Weights of a small mixture-of-experts language model, trained from scratch on English Wikipedia: a softmax router.
Below are experts of layer 6 (counted from 0) of a mixture-of-experts language model. Rows are named router (the router's row for the expert), gate (a neuron's input weights, with its number), up (a neuron's input weights, with its number), down (a neuron's output weights, with its number) and show model dimensions 64-127. Each number is 500 + 25 x the weight over its row's rms, rounded and kept within 0 to 999. Numbers have three digits each.
After each expert's rows: a language model's description of what the expert responds to. This comes from a sample of Wikipedia text that the model never trained on.

# expert 44
router:472529486503504493509489489524464514465527492486512514514519503468500497486517484482520495494480516506441538505505510493497527504454543529496521544487475514481496456504485429499537505521482533
gate0:470518486531481476505517461466480524517439491527481546512464507506474525499498488514528485533502504502533467464476530515472490500499543539503483551500488498483495491548483485516528504482510516
up0:493479517482452497495517539460514525483462530520519541500509494520510491474476538530486502504479503474523530498531487531535491495505484475520519516503478503525488551487483529500519481487513516
down0:457486553573454482522507516525507529481518452480520539451441503518540510521500511516497490510543480461565470495463480484479506494520538491483526478508510498457468491504496510511507503444488487
gate1:506510526497490463447511518503524462499480504509513484489501504551475451478486498474506501496511517467490527514487503516500486486478465498515494539501522560525535509487454464494499482469459509
up1:476492475494481494457501500502469506486477455512515522511541496529522466478551472511466515494493515520507519527490548523504489527484463506457473474495474507550480497518426495522498481498497460
down1:456494503496485475456457515512532514527481497475474522526504477476478485467491511494524462554520486512488513528481568544484499496496534511520481536496500484502507525469548479500492502512506538
gate2:488478574509484492508496479503487486488528502528496508510537477520518517518489483478511504511485520524475454486505511527512493479492535482535509509530464566491514540527524478497491518487453507
up2:487495523476490479462554567477499523451512532521547488490478504510518501477511512462491489457485496520499464533535561491490508492496527455518508505527475481466505498524514504450495506487496502
down2:499515542452505476483515544490536512508434538526490464488491482476520503542507505495496499453520513516526533497526503469501459526523505509513494497502509550483519484454479519482495460478517472
gate3:454535488487491532508467483529512456489530500489549546459424471514514495486479535516497504506517503535483466493472552487521488485549510546474472552477568472499490528487491471469488552505508538
up3:478452506479437525452480509509530470504451516540508467505561495497551490495453530528480496497505485471520531499523504524464501502488481484536468474464503483485511441457460472499493459495449487
down3:511525443496514476523523453515506505510535485550482509495525497495516487525457496524495485494504528534556513512541485518508530504521483476491504479547465493489497524496497497484499525481498488
gate4:479472424527462494533498515494492548529534493518499517529441483538544510503488471532511480526512525520486484484506487493487527489475534527534476502511510484457499505484492501483487491453499454
up4:502507430498479489490458493490486472477554468491486521504531479509493522501471497555476551508500493527501519528548477508497544532505478507500511481517495520496492472489544518526477526508490482
down4:540511547498525517448526494488510516451436540504549496491527496505457518516538484510497478510504487492510493534477492490506498511502482500455505473482523484506496516486491458471501521510535502
gate5:544523508523473552529484485487487487528472494490489493491472501437499515489507485513518505498474520488466501548505507504563516491505514470509503453512517520466497487541455523474478492512508462
up5:505459478471538509480498516508539506515476464451483531498486502486505536470506511456493513478516489494523484519482488499481529488502477436503543471495496485522489519507517545489493492548533535
down5:539466502491500473479560523498554532498478497534503524523486488477492457531470518519509483540529465504525505525518481471524509468483504480454501498499503524525537479489493491456507507480522504
gate6:461513495565492490505496467499483518504517490495490499468491536499524446509514492504494542487513465497458478453484481509513494542503511462498491476498460496484512512491508530499490499490478454
up6:540488501511470509466468496528510489533575448524462490489488520514541488522546529527500510460494507484485451510479479496478498513467495488545496490478500494512529534524523448526497475511495463
down6:507513490557490490525498480503492553482544494468503522451448511574482504499532498519510513489482497469521489472512503524515517492475504447482513547507487496511516467549509532533486465483489473
gate7:474498469491498499545484475507520516480491492552495467519452495461469444462508539516488509532522487509506507513510515547458513524550513509479498563500514550517530500475493484530495528477524526
up7:464466513467518437512551511543475500523533495508525524471514507445479495475486487481480463551492508510460504504516480510510471487469517473470540514472506501516511486518519462532481498441500520
down7:464492461548514471501478502453504526517493479502468486505487503485494505483548500473491495488485514537439458542553568518462553492550509502479501473488518460469535512486516530499500535511481514
Description: Clause connectives. Conjunctions, relative pronouns and clause-ending commas joining clauses, such as and, that, which, but, who, while.

# expert 12
router:505505480516511477532511464462510508500525551499494466482474528490478564469498497525530494509528500496476499533553517484489536508508476471493498526499464486505490483492488482529528557501534517
gate0:538487492495472466464518536563482496522481516471544509482504484427488497528500482542532469469456486489491492508518476474495505528475474465505504467513461509511514516529548497530482480469553516
up0:445510471487488492526485512494542504500495461511455517497498508525460481502485500477501488518464554502524529482525505492495469435531515504497505471504501515495509496495494462471451479482479531
down0:487509477545519513535492444487479510518498487436497443501548469482504478499500489531466499499514504489487450533498494495548526516524514523479545541518487527510490519489580485486500495518491503
gate1:483506527476509484473517502512501426501517495495502453490496523579461471466529471505484497484506539524512521478453508471524469487467494479497534475524486521505470501450505497511483474460470482
up1:490536495478511480475477504493497527498473559483503544513490524519516512527495487505491511513528494489471521538542515485475507490500517463479475505463459452512509515473512471526524523437477484
down1:499501518511496479476507515478535504478494493517490495521484471486529519513500530534448538496481501478438502532495488491469477490453499489486499475461453504522502470511501507463479492485510448
gate2:535496513477530510496465482531487498503485475453473515490471546494527548505559510558489499480493504513473497535502470515473520489496473469535482508565491506478496532519501524481498515493480527
up2:496506483511495520451500504552498503502486508456507470461513530491470511536511508533433486517495506475527515484474496507516536501504480502486531478517536509532489491462479508470546476548522500
down2:493508483513488516506471478489484496522505510521476486515482502519540489521490502541493506507508495525487462496517504485512493482511487499474515500505478556512445552549490518455529460512518515
gate3:451522486538530473537520484496534524514494517504469470558479488519468455464495529502532534526479493469543503517438475499490520484505538514458525564529482477495458539446504527513482519529484453
up3:465489493547524444456509468501525539495507531505498495463491510523500506488487524504503487492523500504509466497525506465473495500507523441508508494466510479566549473521485560528500494484509513
down3:496470484497514502534469516464539494538519528471455474492540511512519508510476507550474507507529502474476537490467444526522489542477485506527489475492485540496465546511459505494528489508552515
gate4:481447525529509566527524531497484479493517522501505512510494547514517455484480530515514493496508459480512467478494496503476496516492511521496492486542510478532494559497517488488495485512480484
up4:505525531483504519494524532509506459474484475467539498493496463457503488495497524523501493483447522544573553517526479500522420476514507480544489497466479464466507502511490476517526474506483496
down4:471500509470499485492443447535508510510505509521483497509511509478502536516504475500505563498499514477477484443476477524543488524524521511527492487502515504487546480481482483496510536534548516
gate5:511464512500486524558474540510479555478491514535496486482501470512522503482495503498522469491473538493480514515497476501490507483491503502497552458517504481506515476544455489539503544483510525
up5:514490486483571513510512491493525470519542491491494506477486527516509451488436518474508517485516479479495497482481499489465500495490467519488482487507479488474481475504510452491473484469508485
down5:519497523492509471519456532476464560492498488504486483493524462552486519508517461557478467496541537546500534486520499490536514466474511497485528499491479512486526449508456537528539539473475504
gate6:451510518526518521490512506508502445512508480456502456482511470558477486445500524493455464526465491469489504528497486503516486509512479491492488556480488496533496526492552492514496479516479501
up6:528497499472492515489507493490497485533482476474516501433466505514464492465496516467529511550507522525542528446501513538525448501519483507443470502541498446480489499534507466492535526503513523
down6:486490469451494512503501516506507522435529518494522505541509509528499554561518486464515509526527509520569520484541477533478495481508505498495504532481511519479470534463500491491506504509522502
gate7:482555515504528537469482473542473544472485516504523531526472482474485525549529488523491521484456486529480493467451486515491484498502513510505479495495536491491502488495498526521502486518500475
up7:511489497495455531467491476485490449516469505558480473518475501526503500496506462518516487505517526489489539509465492515546517479480489515563459463475508476521507544519452500527474504490487509
down7:523479493532524521467520479549512475484559506501439530494501460471553545499477530534469503500480504523493532503512492494526512499514469513500537502518455504515503492482531491507518510523485468
Description: Biographical prepositions. Prepositions and sentence openers in biographies marking birth, moves and dates, such as "from", "to", "(born", "during", "until".

# expert 33
router:493475569476506526479508503546516516513522520489514528529476530485489503521517492544500466525504533503472505481498456514492494512466489521522517481514513497477523483495505508513522473453460469
gate0:428484497463542514478527487525466516546473454503468462490461484507473539500532504493484474522538498488448509523492495467482451489506467454497527500515504505527503439550499489522513465468525478
up0:499527493498457519509523543560518538531518540467501516536464451488549524513530470541551496485488490502472526511496507445459499456487557499530514460534484450490509458526487452468502511484518497
down0:497487477491521529506468512494522485464506505470525489485506457527512521511521523453494452521509499467474507493508502450447479464502511520495486469522522540488525468515506523508479480494520449
gate1:494459485464499506520538495544476485525529484483496484519525488517531526514495483559492484491471503479508450493550477500483499519447534479515480524502501478489504521478495466486507463483492476
up1:510525513526522483498526508522508489495451477477502480490500498495517555512470451464497508495510501515496501452492527487531485515523486509506502512480440473523491500520540475515502503515471512
down1:522492499508552518516520489463508514500509533482472493479481568490483504488524486476472499469538529522513492506470483503471515498500529482489478490515440517509503504528518535540476445526504493
gate2:493503546505519515493503466542538472513490538517534459541445493448478529516460504495519491519528465491462506541555484454481501488480482494517506515500497526437505553524472513505529516520509510
up2:477528496490490515473517522481500493501522469484488518525489492486501527525493472470502547495505445519555508465510493514526525507539515464510507475521501517531531460462484515454520473480520464
down2:486490490477482469541499518515504496503558534516491485497532503509492524474514538476511494542466496547456531534547491471456486550459532511533500560487479494477498495520491501484502514516467519
gate3:477491501510542509499540477525517494487480508513519540501493500521495505507514497511536531484515548446430503509500497499494517564538511502544491523479488530491531477494501539529476502503493471
up3:532503501471538478482492514463453512470503533482548453518475537493458529509489549531484513526527483521448533502538474514502507512464506501533488517479528520445428494518517520495485472456545528
down3:505460509491477489471499533505470486492537543525509470476467514454492495504506479489492515525518487514528510502536474523471499500502508506503482533457470471495463514500504514513473537529520527
gate4:483525465496538467537542511518550509518482528473479501481503493546516509484504474482508538519538451509491497547507501494491500463493528494491455502477521509510453485487490485509471481444532519
up4:466500476492483518480502525497507501518536491473521465466507501535481519533497510504542490517486483461488493494538516473501511457485486480518500495520485476506474466472496477553485477488513497
down4:486544485478488501494495509440517500491519494554541467508542496502505490516523525498492482529541487478512514517481511526503494488524464478444544492485510494500446488465496503469472492489471473
gate5:481453520489446484515488445550457520505495502492521494494509459501489490509526513525518504512487519549478487479488504487521484504492464476512505488502525529498513481506466501501494495492559462
up5:489487548518546484492513533489527486498502483482516498507497513521496520498498488458520483502526498528526477482495482484495493525512473516496484477504437465532502484493493479552494527506510493
down5:539492462535482526503496504544521542436549512476491473515531458478504508522498492505485465497488537497511515482464477472514505523534441532500501491519492496518498497549492521516494496497535480
gate6:522447519492490489506521524514516504492500524480476532494467532487511504483534472520529496523500516566498490535506498500488475536533543482530492478480491486500527533544505481518531479487508486
up6:509468475487514530503492519495505488491526531493512511559491528512477468493512501527492508517517496502480501527507475512526498505534548485519459522509472475559517497499521493497497473501456515
down6:531491490489497492480499517474521517445498537454447496467500497560518458549503492534490481507515514479476504520511477550502509535520503505527468505483497474495505482447529492492480443495533534
gate7:540512492519526536485513527509494470462492480524490575512505480478476499523513520512535495529509495477469497488516517514493487517498480495500532568512502487495507484500460505511509453512493514
up7:485494544461482512500488512466524517459522509498508504496492472447495494518515508527495505466470522522470495484501488496532494528503467497510519501536502516517525489461504473475515530499479499
down7:468488519504460539511490514474489465496555475522485547496503490495483523519493482477488478489502532518498489522499495501499501485498506523535507509513528517502484510537506511485467486515493478
Description: Military and war terms. Military and government vocabulary in history text, such as Army, Air Force, Regiment, war ministry, British air raid.

# expert 16
router:493463485526489475517528514557515501456483487472482508485522515545515496519470511510510506491511536478521512538474525503475507488472510462467516471461519477476450479541524556482514495475517475
gate0:487466485502549500526508533503509493454475488518515436537512502510465484499508519473516546511473480450543504508520510460476502510519490505562535501533479530463459478506488486502512504489495504
up0:456502473461522495485508497496454452498475505539465509484455517494517531527554477492535462565476476528512503489529474519533488494464529526494473533528500525499469486487531519497518481491498517
down0:519494515508505501470521483470470524514493487518482505528481529473550487452521519472473500499495450515487521453515542473474478524559466525530476507492519551517489534436504522535510454473505533
gate1:513517467495521451521483490515526499499494483487544490499549544493509477511519511496466531518494479533488524477460541505533498518510489462538512505547502513493473495512496508495501458461522459
up1:523479481546518508492484464512505476486518524503514562500495543489533518516470460481530486465541491454508481511490551453520530502500516492465477516520502464490509459536503517473551505489505455
down1:534502502501460464497483559513528509491458472445491504477487522511483502472481502489470465519513468488510500508491491473500509513508495460515466508538500529501545520497498493458527476494551474
gate2:507517501533522502523483525500467518497493527484488549460469486533505498513513507490499458507505503469517470528475538446479480490494482507481511518492514438473500487521481476545516495530484499
up2:549484473473467507496518508474523526514531489488447500496509531522528538520503511525482459469515507507478550482496512471504516489517503482462479521466474463509476537539509495512503472523481501
down2:483507523504480495525500507477508498521508524507503525526482513521520503491482498492547494561475483500524523458484505475502526504560448514508497473476517509499510504505467468532477505473467494
gate3:472506515492469511486480507514510504492476511517533545508508482494543490494511482505511549474507457523546500474516510487540499521496490471513472491492500488484479513464504462450483493525493458
up3:505518495508433482520530452529452535504517483476534516499573479468531524499501572489479524510475502493525476518459509506540528511494482504479470522508492494511482510535524518494473524453492526
down3:473502517466509510459512527482479534490504485492529539479499527499492506486511497500513495487504490530524516494493470518473482502510465488495473461501526491499521490469508518487535515525529496
gate4:483517518492518472529478505518533493488482496494463485508481504481472468456483484521510502494468505482458516508463486515490517503495526471524519509456504509481469468487501559500479485524493516
up4:468510508472510499540525510471451469477537525465497499504505515492508476496524539480474503517528455498510502515516496475471499516522522493497493493507519475459526448527513494543460525465492457
down4:446464479485515499506537496495506504455504485487498493503505502505503499532505475447453485507516501528508538480507460494487512522529494535497470494505478501483499477493513540452489511491519481
gate5:528440538484539496493538526491511545455505483503524529541485521506479501510538575478520505505500525507481500490494545512472494505504455453488506482489459500495465495503491509506495521484517564
up5:507508475498503505503486489467487499528517462536504491505505492524539502509446452460478504502469530497498488477532506521477511477493502470500501487500502517487505510465536482498467509475496526
down5:504461521502492490498483502497462535446476474533470506511500516542488481517515496486505517483522526486516485525494530532470485504460487447494496501478479486491507478503496572473518471472504490
gate6:522543474486471513481487505534515477487492476515461536469510504550502493485500554492533524504502523528486515488489486469505504452456545512505536487487479498522463462503482536495519518504516478
up6:498541498521534470500485563509517506541481514516531501493491558450539527485437480510454487476470494493469494512517553490549548537522494512484499490521517534489482502486456513514530493528564517
down6:475481529499482525487522499477491480482514504511481492519498507498441527542479510496468500496497499478541463484506491458513530511447484495541505502469546567474487476484511525511531495525526500
gate7:526507514523501542479530542500449463521532524470479514481506547488503502502479515515527504551487513489477503453521518532485492466519475459522480503514501491446503485522499499490467485515471476
up7:478514501490492510460526499503512505484495562452516458545493513499476536513470480509485436486455465483481532519502481489484496494464549471477507501495510503505442490557493502538501540515531505
down7:489511530491488488497494488512494533507570541467505526515509511480481515504520483502536463528473475487497512478447511519506469509534480512548520512496532505511538473471492520518500533463495519
Description: East Asian names. CJK and Thai characters and romanized Japanese or Chinese name pieces, such as Kokugikan, Ryōkai, Xinjie, plus Japan and China.

# expert 34
router:476496505477488523487484520504492515475418544503514501483537443497471493523478487502529504489486508484537510498495488535482449505507542470475476501450511518504479482515502518478472511452520485
gate0:544479517523556477534502501518498529446529514491486498519502493502485462515477483499519485496451487474494498540491535484472494494533499511480507486526496504481509480493531511514480520500522525
up0:476516489480496516481478501448472504492496499527475504514523542516512512486508478523476530503458537513487533472493443491477497524497519512469499452477515495433490481534461465491518516499491493
down0:473480463487522534498498457499469482497484477457503449486478475539526520485507517481508507557511551537538483491501497504495494521467483493493521496542455495474566492485489442487513513521500497
gate1:496537529546465511470472483530562455540489525477520495522496502448444539484508458481504426493533480458461455490486567515518489501538525466488488497469502504525520515489485505514460502497510502
up1:456481467486525572557465506561528503494442467516439517436464516489479506501496491504488504492523501515504487494482493483515486486495511501511544478535484495468480481519488441512484486514510526
down1:506501499525498469459474527479497511506520526526458465498499465556536504512497515498514473454494514471492480502474541503529541480478484469503551485503511470515531457487533509532512522492482503
gate2:512489446541499489470511553522532471510513505466448487473475518539511471510496503464453468489501488509475509511511494505485533495531507486526485491508519481495537532499483476487509449504501512
up2:506467454502534482549505554473513444526495480509466479524496495500488508501479489487446504520484460482539491506497505519503497492518536497483519500495476467451535493496545514467501526448498545
down2:493530468513512455434462548466478490524505484537484514480512488514527535488535549529501460491492513498469545483515484489460504472477473476490449466532481524483508505460518536491500440459474489
gate3:473499484514494512505488474518550458468464511512495471537476460513489533522501474477531498513491530529523503534528523516430521488528491495484507520466495542492486487484517487513516508463441536
up3:496494500460519489476495522496494562491468503549464537435499507522475452549513483481508488515518518485532504498509518458497508517509480495567499458509495486488496532499496488500507482469541469
down3:500504455483543465481509533526545481525493474492484548509478487510528477490499476543509493519493500499530543507477560468494507511501492517489481503510528491496475516480518529534495541470503491
gate4:479503493505490521512524521476516526534487506441522507479482510502535490510541520521523457501487483500468511528515487478480494509538473566498547525506525534513521511495522470526509482489514488
up4:496477464515500465477516490494473527489454507453574496513465474473506485484497533457509518494477532481496480489488536471518497463497512480496481475506489469465505479506519477492483526484530555
down4:498495504539508509474460506486505459487461530481513481481509497458522524480532511496509516523548531484474480429564507538501492468507472464476467520537466545501506514478502533434510532475530512
gate5:525470486496473526485482525455529518482488490499520493489533495491496500474496514477495506489446543519490479481508497519536482485481519518487471493496514528474544505529507513504479482529528523
up5:507531493528526482468443511520501505504488518513465540490495518498530496446502549514498514494512465458477471531477522490475508513487527519475520469518535449477504494524482517567493508452466515
down5:502478475479480516529522539474507496504469481505511500498510503494483490511515494518517533499506546490496465514530474479474483472517459511537499490488494467511490450483502485548515484523453482
gate6:529549501484543499484506469500512502510548445480478503502489516437500509477480456501503544506483514555454505537481494496491519433508530467482551492508537476498476484511521533494523473511553506
up6:473489502524530500478511470455484528465513554506484479484470488481494469469557506434495490475511463505479520503511515497516527487516498503547487525466518490458523528559491487508502487479480514
down6:459506544461521496475509491477522466495514499477532477486513505447510460527552533446536504576509437509486500501461501526516500525462477466518503518511502514469527453545503531486540473486514528
gate7:477488507516492473531441514476448504504493479483514501511524464496507506497494543498530475520506496507502499473514437522491495523510540492496506523525532501478495509493480504489452494512482508
up7:483515464490521454519482528492487521536534483514552495521479499532485523521503474478442520473476495489504495489501448493499515548525493526479544534491510436517471504518499468544514473501498515
down7:478477498485497501537485503487544497483479495509514471523460480517494468510534502510503457484494526503512508569534520543519523474471511538528508470489484497471497540525464510507522483507488525
Description: Name middle pieces. Consonant-heavy inner pieces of personal and foreign place names, such as gy, gh, McC, Kim-ber-ly, Pye-ong-chang, Mo-he-gan.

# expert 11
router:476477531511503500510496533474465529511484527525464482475543468509533504458524524508496445460508514469509453493519494523483504493477472484511489453515490507532513471511488515519490538494561533
gate0:529511504498507489536513507480501505540500504520498528505484471510529477498502481477480480472509540532478478469480455491498505473462520495486519461497464476486504479511458468483541546492485508
up0:458455548542509482494509497495441517493502452525501515467510505494524466513511515512544532480500506487539480508447483521501507479486444533486515523508505494470554536472477450497524534503512503
down0:526503481520518513458522530473532498505528514480538542528525469516546491533438475471506479522502513463513518465522492510473490472504418543510479486489516452501555470487502433477537509522500492
gate1:481504506485517501489481471515465511486518485556493490530537540497525489492493532512482460502523450491499459484490534522536498485535544495523544487485517503522520503540477481497512500484500551
up1:499520466534500549512499446527535485468460510493494474506480514508458474512531529512530486478529502514491514515484534509493486478518463486501526484459505509495447488526556502469534551459470461
down1:501461500508524481500456450481510497479496476502483506520510519520470515503486514532472482499540493522508514492490547494494461488495538515561518509525516544494517492545502480524484476439484500
gate2:516490474467554539558451479497543476493483516483480524433512456462474503524519506543509515493530488494481468503497538489488466489524461504521511541495463475509515494509486520484477511532551493
up2:490484477482555488507503511521498501491476505463501512518490514500534494498492525495482494513535499511482519469535492474480524494501453521550535542466474530517534479517514496567456520447501509
down2:516484525510490498487493493495495495514474524496520507545490490517542491519487494520500507461554513451479489548507489483473515496534518505474512487489490510505501530477473453506547540519489542
gate3:498501490501534454533495506491536462525441471478481532505487501496516532494510499466568523488488456495514493476470489495480469518480449510505478529508480514560505516500494482470486554502544537
up3:503502469487527525515476489494516515518489513518540492505489497503513514512524476508476523519504500472502519536490458558499496488524499516498505453506472488501516521452451485510512547547465509
down3:518479496496492485540499515477492456522547478469505512525544513532528552471480475535494486459489498489471495538552471490458525530513498467481512508506530540527480554506471506467496480458503509
gate4:447492548495518444527503518536503515518500500462552474530551499549508510456480520472510502479539504446568489504473565507471529473516505506514481508491482494501512479480507497481562477504462479
up4:495488504472497460506492533470487463507491502545450525488503501481503499513511515524468516445469414512509475471453511533469545526525488503500490495556518542463483494542502509474517507530483479
down4:508516462524521482496492475521514490447521497540500512458446494484495422506519502531499476511516530538432525470502467457506479502529524470503505517494515493536506495510476514484458535531526471
gate5:514494542505517496488472530501481525489476526477480488518511495500483502499510488509503497525520497494469524510517490516501498513508479496502514498470515523523472530528441481492467513497565536
up5:483490492500515523497474495485508526532506508522508533513525477504476497500491533471497494503514484494496482539535502511541501516485531454479520498494521491531506462525482510555507540531509465
down5:497481494486495492484532514521508464521511506477488504466487540481476451501466523522529519497510496492447505453518536493525491484481520531532503542507503506483512533472512483520499486508493471
gate6:494496509475514454512492471490510543490544499495463538533469513515516488481486485499519492494545491457511483478474492546527528451478501569519503459509502432518501509501476519485502501470564504
up6:498479488499528527479501512456500482526522512470517461442477488451474492500470498536511496479508516496506498482505498544493496537505534503533535495470462482488481546551466495493490486521494483
down6:465486473490510466502507460448470521520479523507518508469514512469530504485516508504501507531531524478525491530477463527481504517519482502467519481490492491474483515436448486492526498526509540
gate7:484497511502505501492494487499489565504508491485487519474535533513530527500481509495520485504523521502513494491508525507511478522506477498491515507518508508513532487480505539545500506500510462
up7:490515497490525488502502493514460500497527466507505493514485456505497549518498479466535497507432485506516460500488501474510507493481502485495535533490538504484480482495473514487496481489491463
down7:463471483473531485453491520472499480524435463526508517531490480505495464525538452540467513547454537510484473553496504483482506483479508502484486489506482450518457527454437500517511455452487538
Description: Kinship and church nouns. Common nouns after the, his or a, mostly family and people words (son, wife, father) and church parts (nave, temple, cemetery).

# expert 41
router:508473582433530474470506521526485491525495472474498504527533505498498503474498498523492502518442497512505499493485528515494502489522501498529483492528507481477511456502519493472517505490505532
gate0:474472491514495520505501503490500517484451563524541539503468537479506500501502553512515508475501535502534465508525511452491529498529515494513506433471494473507493500496475486463485480518535499
up0:504495532547550532504531535488514524517523501483534446495524511475499488520489484487504458490529466499499530537511473520485481475475438483476468483526478550533504489523492509516457470500537497
down0:504490500496465491483514507506487515521514531464511506524542508471503540513520532547525500550497515519494470527502509539500510491526471531563490457482485507481456474521467514488482500513518493
gate1:493474503519494467472510450485489479523494453470485498532492510499502491494528534533518490542528496482533504487482458529490501531496503467509491530489486511501477506523487477517506525518508521
up1:504502482455505527502448473492496480482525503506504536467534502510477505513499510497509465522478532518510468497480495466479516532515489492457467553516447448522529486534518490508476415494532520
down1:507523510510486498492507483456510522449503497506462464488494500515462514532529497498488487537540523480495496504466488488458471518497518481447535501498475483505475516428503500471510514528535531
gate2:521482512499519540470458528519471517496444493496506484513467506493485516444551524509491483476498544513462476493506518498463508522509539545550512548522517517490494485507493487495522461454518530
up2:517465500494458502540492529504451550485477509443465550493514495530513469490523532515487502516461477505466455499441513466478490497481511504484529518495529490544512496501590473471495573536510472
down2:485498454490481525529468481504486518511565490452466483519546522475510478539499507491474444513508513462500536484463513498492536479505484514495511523522505505531509461514468507519465491518542491
gate3:515507481516484468542539507523495494493490489498499457520463502508556524514481502505515500526507519539458464508529501517508489518501498442530472483451510510528471479530518491533482431494538501
up3:470507494513484513512499536487508510558462502501492510495517504567465479504533501458532494482462518483505489485520522518529491508483469497482501480509485467453530500431499474466494475494470548
down3:527460516514499495477533477511453512525525517546492533512519493499551512512508525496494495496497455528501457516483502502485507543526523470498504470463450538479541520491498495457529432513504474
gate4:491510500487548503486495495488534527543470484496550506491517543455501507519522525504522477463504479504491541496479510494497536483477505457500454511498490510495502540495507535462507498487519496
up4:504538505479545450499514521505476470457490483488499524503475446498497553514502497494442521551509488494516482497531468489542472461483535550481505484499457506503457477532499524480514512501503472
down4:485449555492478584471446456501471527491523473529484509461502453510483522481524512509501500489514490483477504495498511498502472539510546501486476512500506544512482500507521551505491507512535504
gate5:478471478479455526461467477528519537493518517505519519477492441482488510475530471459508482531518519513467473511491492517513463489528543508481511475528576489509494486489516502491506524483520492
up5:473509454495510538533495506518498469484514488479490495494495532504510501507519496463537542512534469517519508504507532444508477512478468465484546505496467510531539508509554523511512459485492474
down5:467550501526488553496491505477504461456527510522479509548513502515504505477496508491512474472509512508476520503477522527496477492525470513463526499500496550498471515474486483490469505554499483
gate6:516526525492506520521489498497528514454446509517503523503449497503504454526481481473504478505496519496484498459493486492482519499456476514497465486497510529493501490452441500526513463504463510
up6:498501483483507490483479506513512547502500505506525494498482523488515494521497497480491507522500504471503497509472474511482519486471490497494484519550520527508451538512493483496456512487527548
down6:514492517481512518504539517507477451481524460485511465500478523495544486430495443475553506482509488528542505471550514483528477514561525507513479498492522500478541505482476552538551479496498465
gate7:504489461503489455517481531493458472491540535512489492485500518558519496522518536499516518510508506504482498528486510477520526500552483465540499488505505470474417452536525505494513482521486481
up7:529615496530568556481532527526504500548473507486517477526466534519528496479496514507499489505524494518498490539481514476483523504449496508498514545492475459519502488488466507509517546484525509
down7:480510483498493491473516499485533471538562542497525511508507477517513492501453493498526487531467526523513519430523512482470543512538529517494528480496517477482507477494496480507522504485523521
Description: Institution name heads. Head nouns of institution and organization names after the or National, such as University, School, Basketball Association, Hall of Fame, Party.

# expert 29
router:474530494528488507519491471494468516486542510474478485501463520510473551476492474471536482473479533544487480512523527478500549454509491531522471561478461495479500468500470460495493485532505485
gate0:464517514497523492500490454500465456532512524530504479543510496504485508467511467538510516458462483544520468488549513493517557504514546546510524495499475515496487504463482498533477455504529457
up0:533468505483486461495487530484468513484515540540442492494497481499507485473478509482491475505480507448489467509499516556469481469499501537504540461489525497495520512482475529455471436528514516
down0:480497472493501491509533524442517492495505491517501538497529487510483470508490487466478519531500504502513471535482504532463498502506493526499535465464489532491511486469531519508484506528536491
gate1:486503505492526475459506532488536534478551523489457486522495533522496495497460496536471531469513538489513506484477533481536490509458513541462522499488528497524493508498495506495481460518465454
up1:518479498448511488533540547503494449524519516520501508515491475487500461529535532473460467446497489496516485509523511483463523551550507481507487496513489529527485528487423520447504487508528553
down1:457494531519502465494478521516508556519469464479511503562539496552476556424497454475484536471530530503501515532505482527496521477505526530489532481475525491483505479501513486516488517510503451
gate2:501479516529458495484526493476504530525519487532485500531420477518490519514511486494496540488474466505489464527467479535546487509472493482530484499496503524498479539523533499497457490499527525
up2:508448521475478518488449496493489494468503441473519477484482509485521458487486500540532534498496465492500541494498477516511520530490518519481529518534497493503538495466510490514511552520475587
down2:547509473519507512495499520511468532512546511516427523501529512494498498508455498491521485520501520482479489503545522549477497518504481483524510491528464516516492449514476551544478509505480474
gate3:499509499496492536518451512500476505489484477488562525492506539487524530550489508459518463508484495474546493558552520464500546542479492473510494505467508495509501478544475518496514493503519498
up3:483527510453526520427514492499500498449505504501477495503503483469483525520543549504486529522513525528530534542501505502485512491535532498515513470504510509564501470482439484512541570506517492
down3:499521465506515519544512490498530527523535536464485496505473529492522491475497468504483511496490464489505485512514494474501524459475514457528492528511498477478534442495527487466482516467497518
gate4:478527490509501511463522477487525524484448475514490527505476485501552507485554448472518493473452569519530523507467445477485481498464481466504501525490501496470533517480457497501500487479536458
up4:503463482496503486509497523467479524474530506504523491475529515477479500486507503503453558497517473467467550465523501508527502508532481515500503481495489456492496526490508497514491520492522543
down4:456494493495452467453487488499481489529562485521495509524497518526490541493471477486560513502496488523485508533453503527489553527480506524503555475499497544532498462522517490513492526507516489
gate5:476539466519516524527509462535444479509555468500497527544548502474553509464508475499546471508489494449496464505528501525470499499485522514510508528507493480508549467493521533456502513469487434
up5:508462491488534514505539502518529497514538533461472522500513481479515509503480501499523451540480481515496491525483443510473503478502515539506518474510508532532501504517513529524505509499493488
down5:496494480468470497532497494529498483507469509487502498505494482526523533535501520485495541521500520527508495468506522463538511503491464486505529479530518518481487551436508428511521482531535500
gate6:541536505496496500548521514466490463493501486454529521510465495502511511481514512540492501525528482499493523550471444467500469493507506494430511505583545478526493516513498508479539484528486510
up6:479474481509521518487505510509504519508532480545504467552558492498534506513539474503554495495449503498511547473505522494533514552467488480516486534471505514494468484469502483472485532494503567
down6:545492541485450500517469502522483536502561497512501492524457480448521502474502501475435493473514522525521487523514481525471524521518523527497529456509494479502503544483453516502507485474461470
gate7:511479523541535484473429525513481538517482516458557491531518526469535476530487474542537464490479518467536482543532524529519470485481510523514508479468529529506452488494521497461498538507464534
up7:518527471473521507491547523524504524486519518531528502506503518496515464518501518511524476469492493505492457540477502476500519512534432529463449495504505545530503502532480509488510488527546534
down7:464520522530483479519528486492491481525577561541472490508503508495501543482475507523493518530527488524477508524503510464438499532480502526464466529480489497479460519496492499520523489494539474
Description: Conjunctions and connectives. Coordinating words and prepositions joining phrases in running prose, mostly and, plus or, but, including, at, to.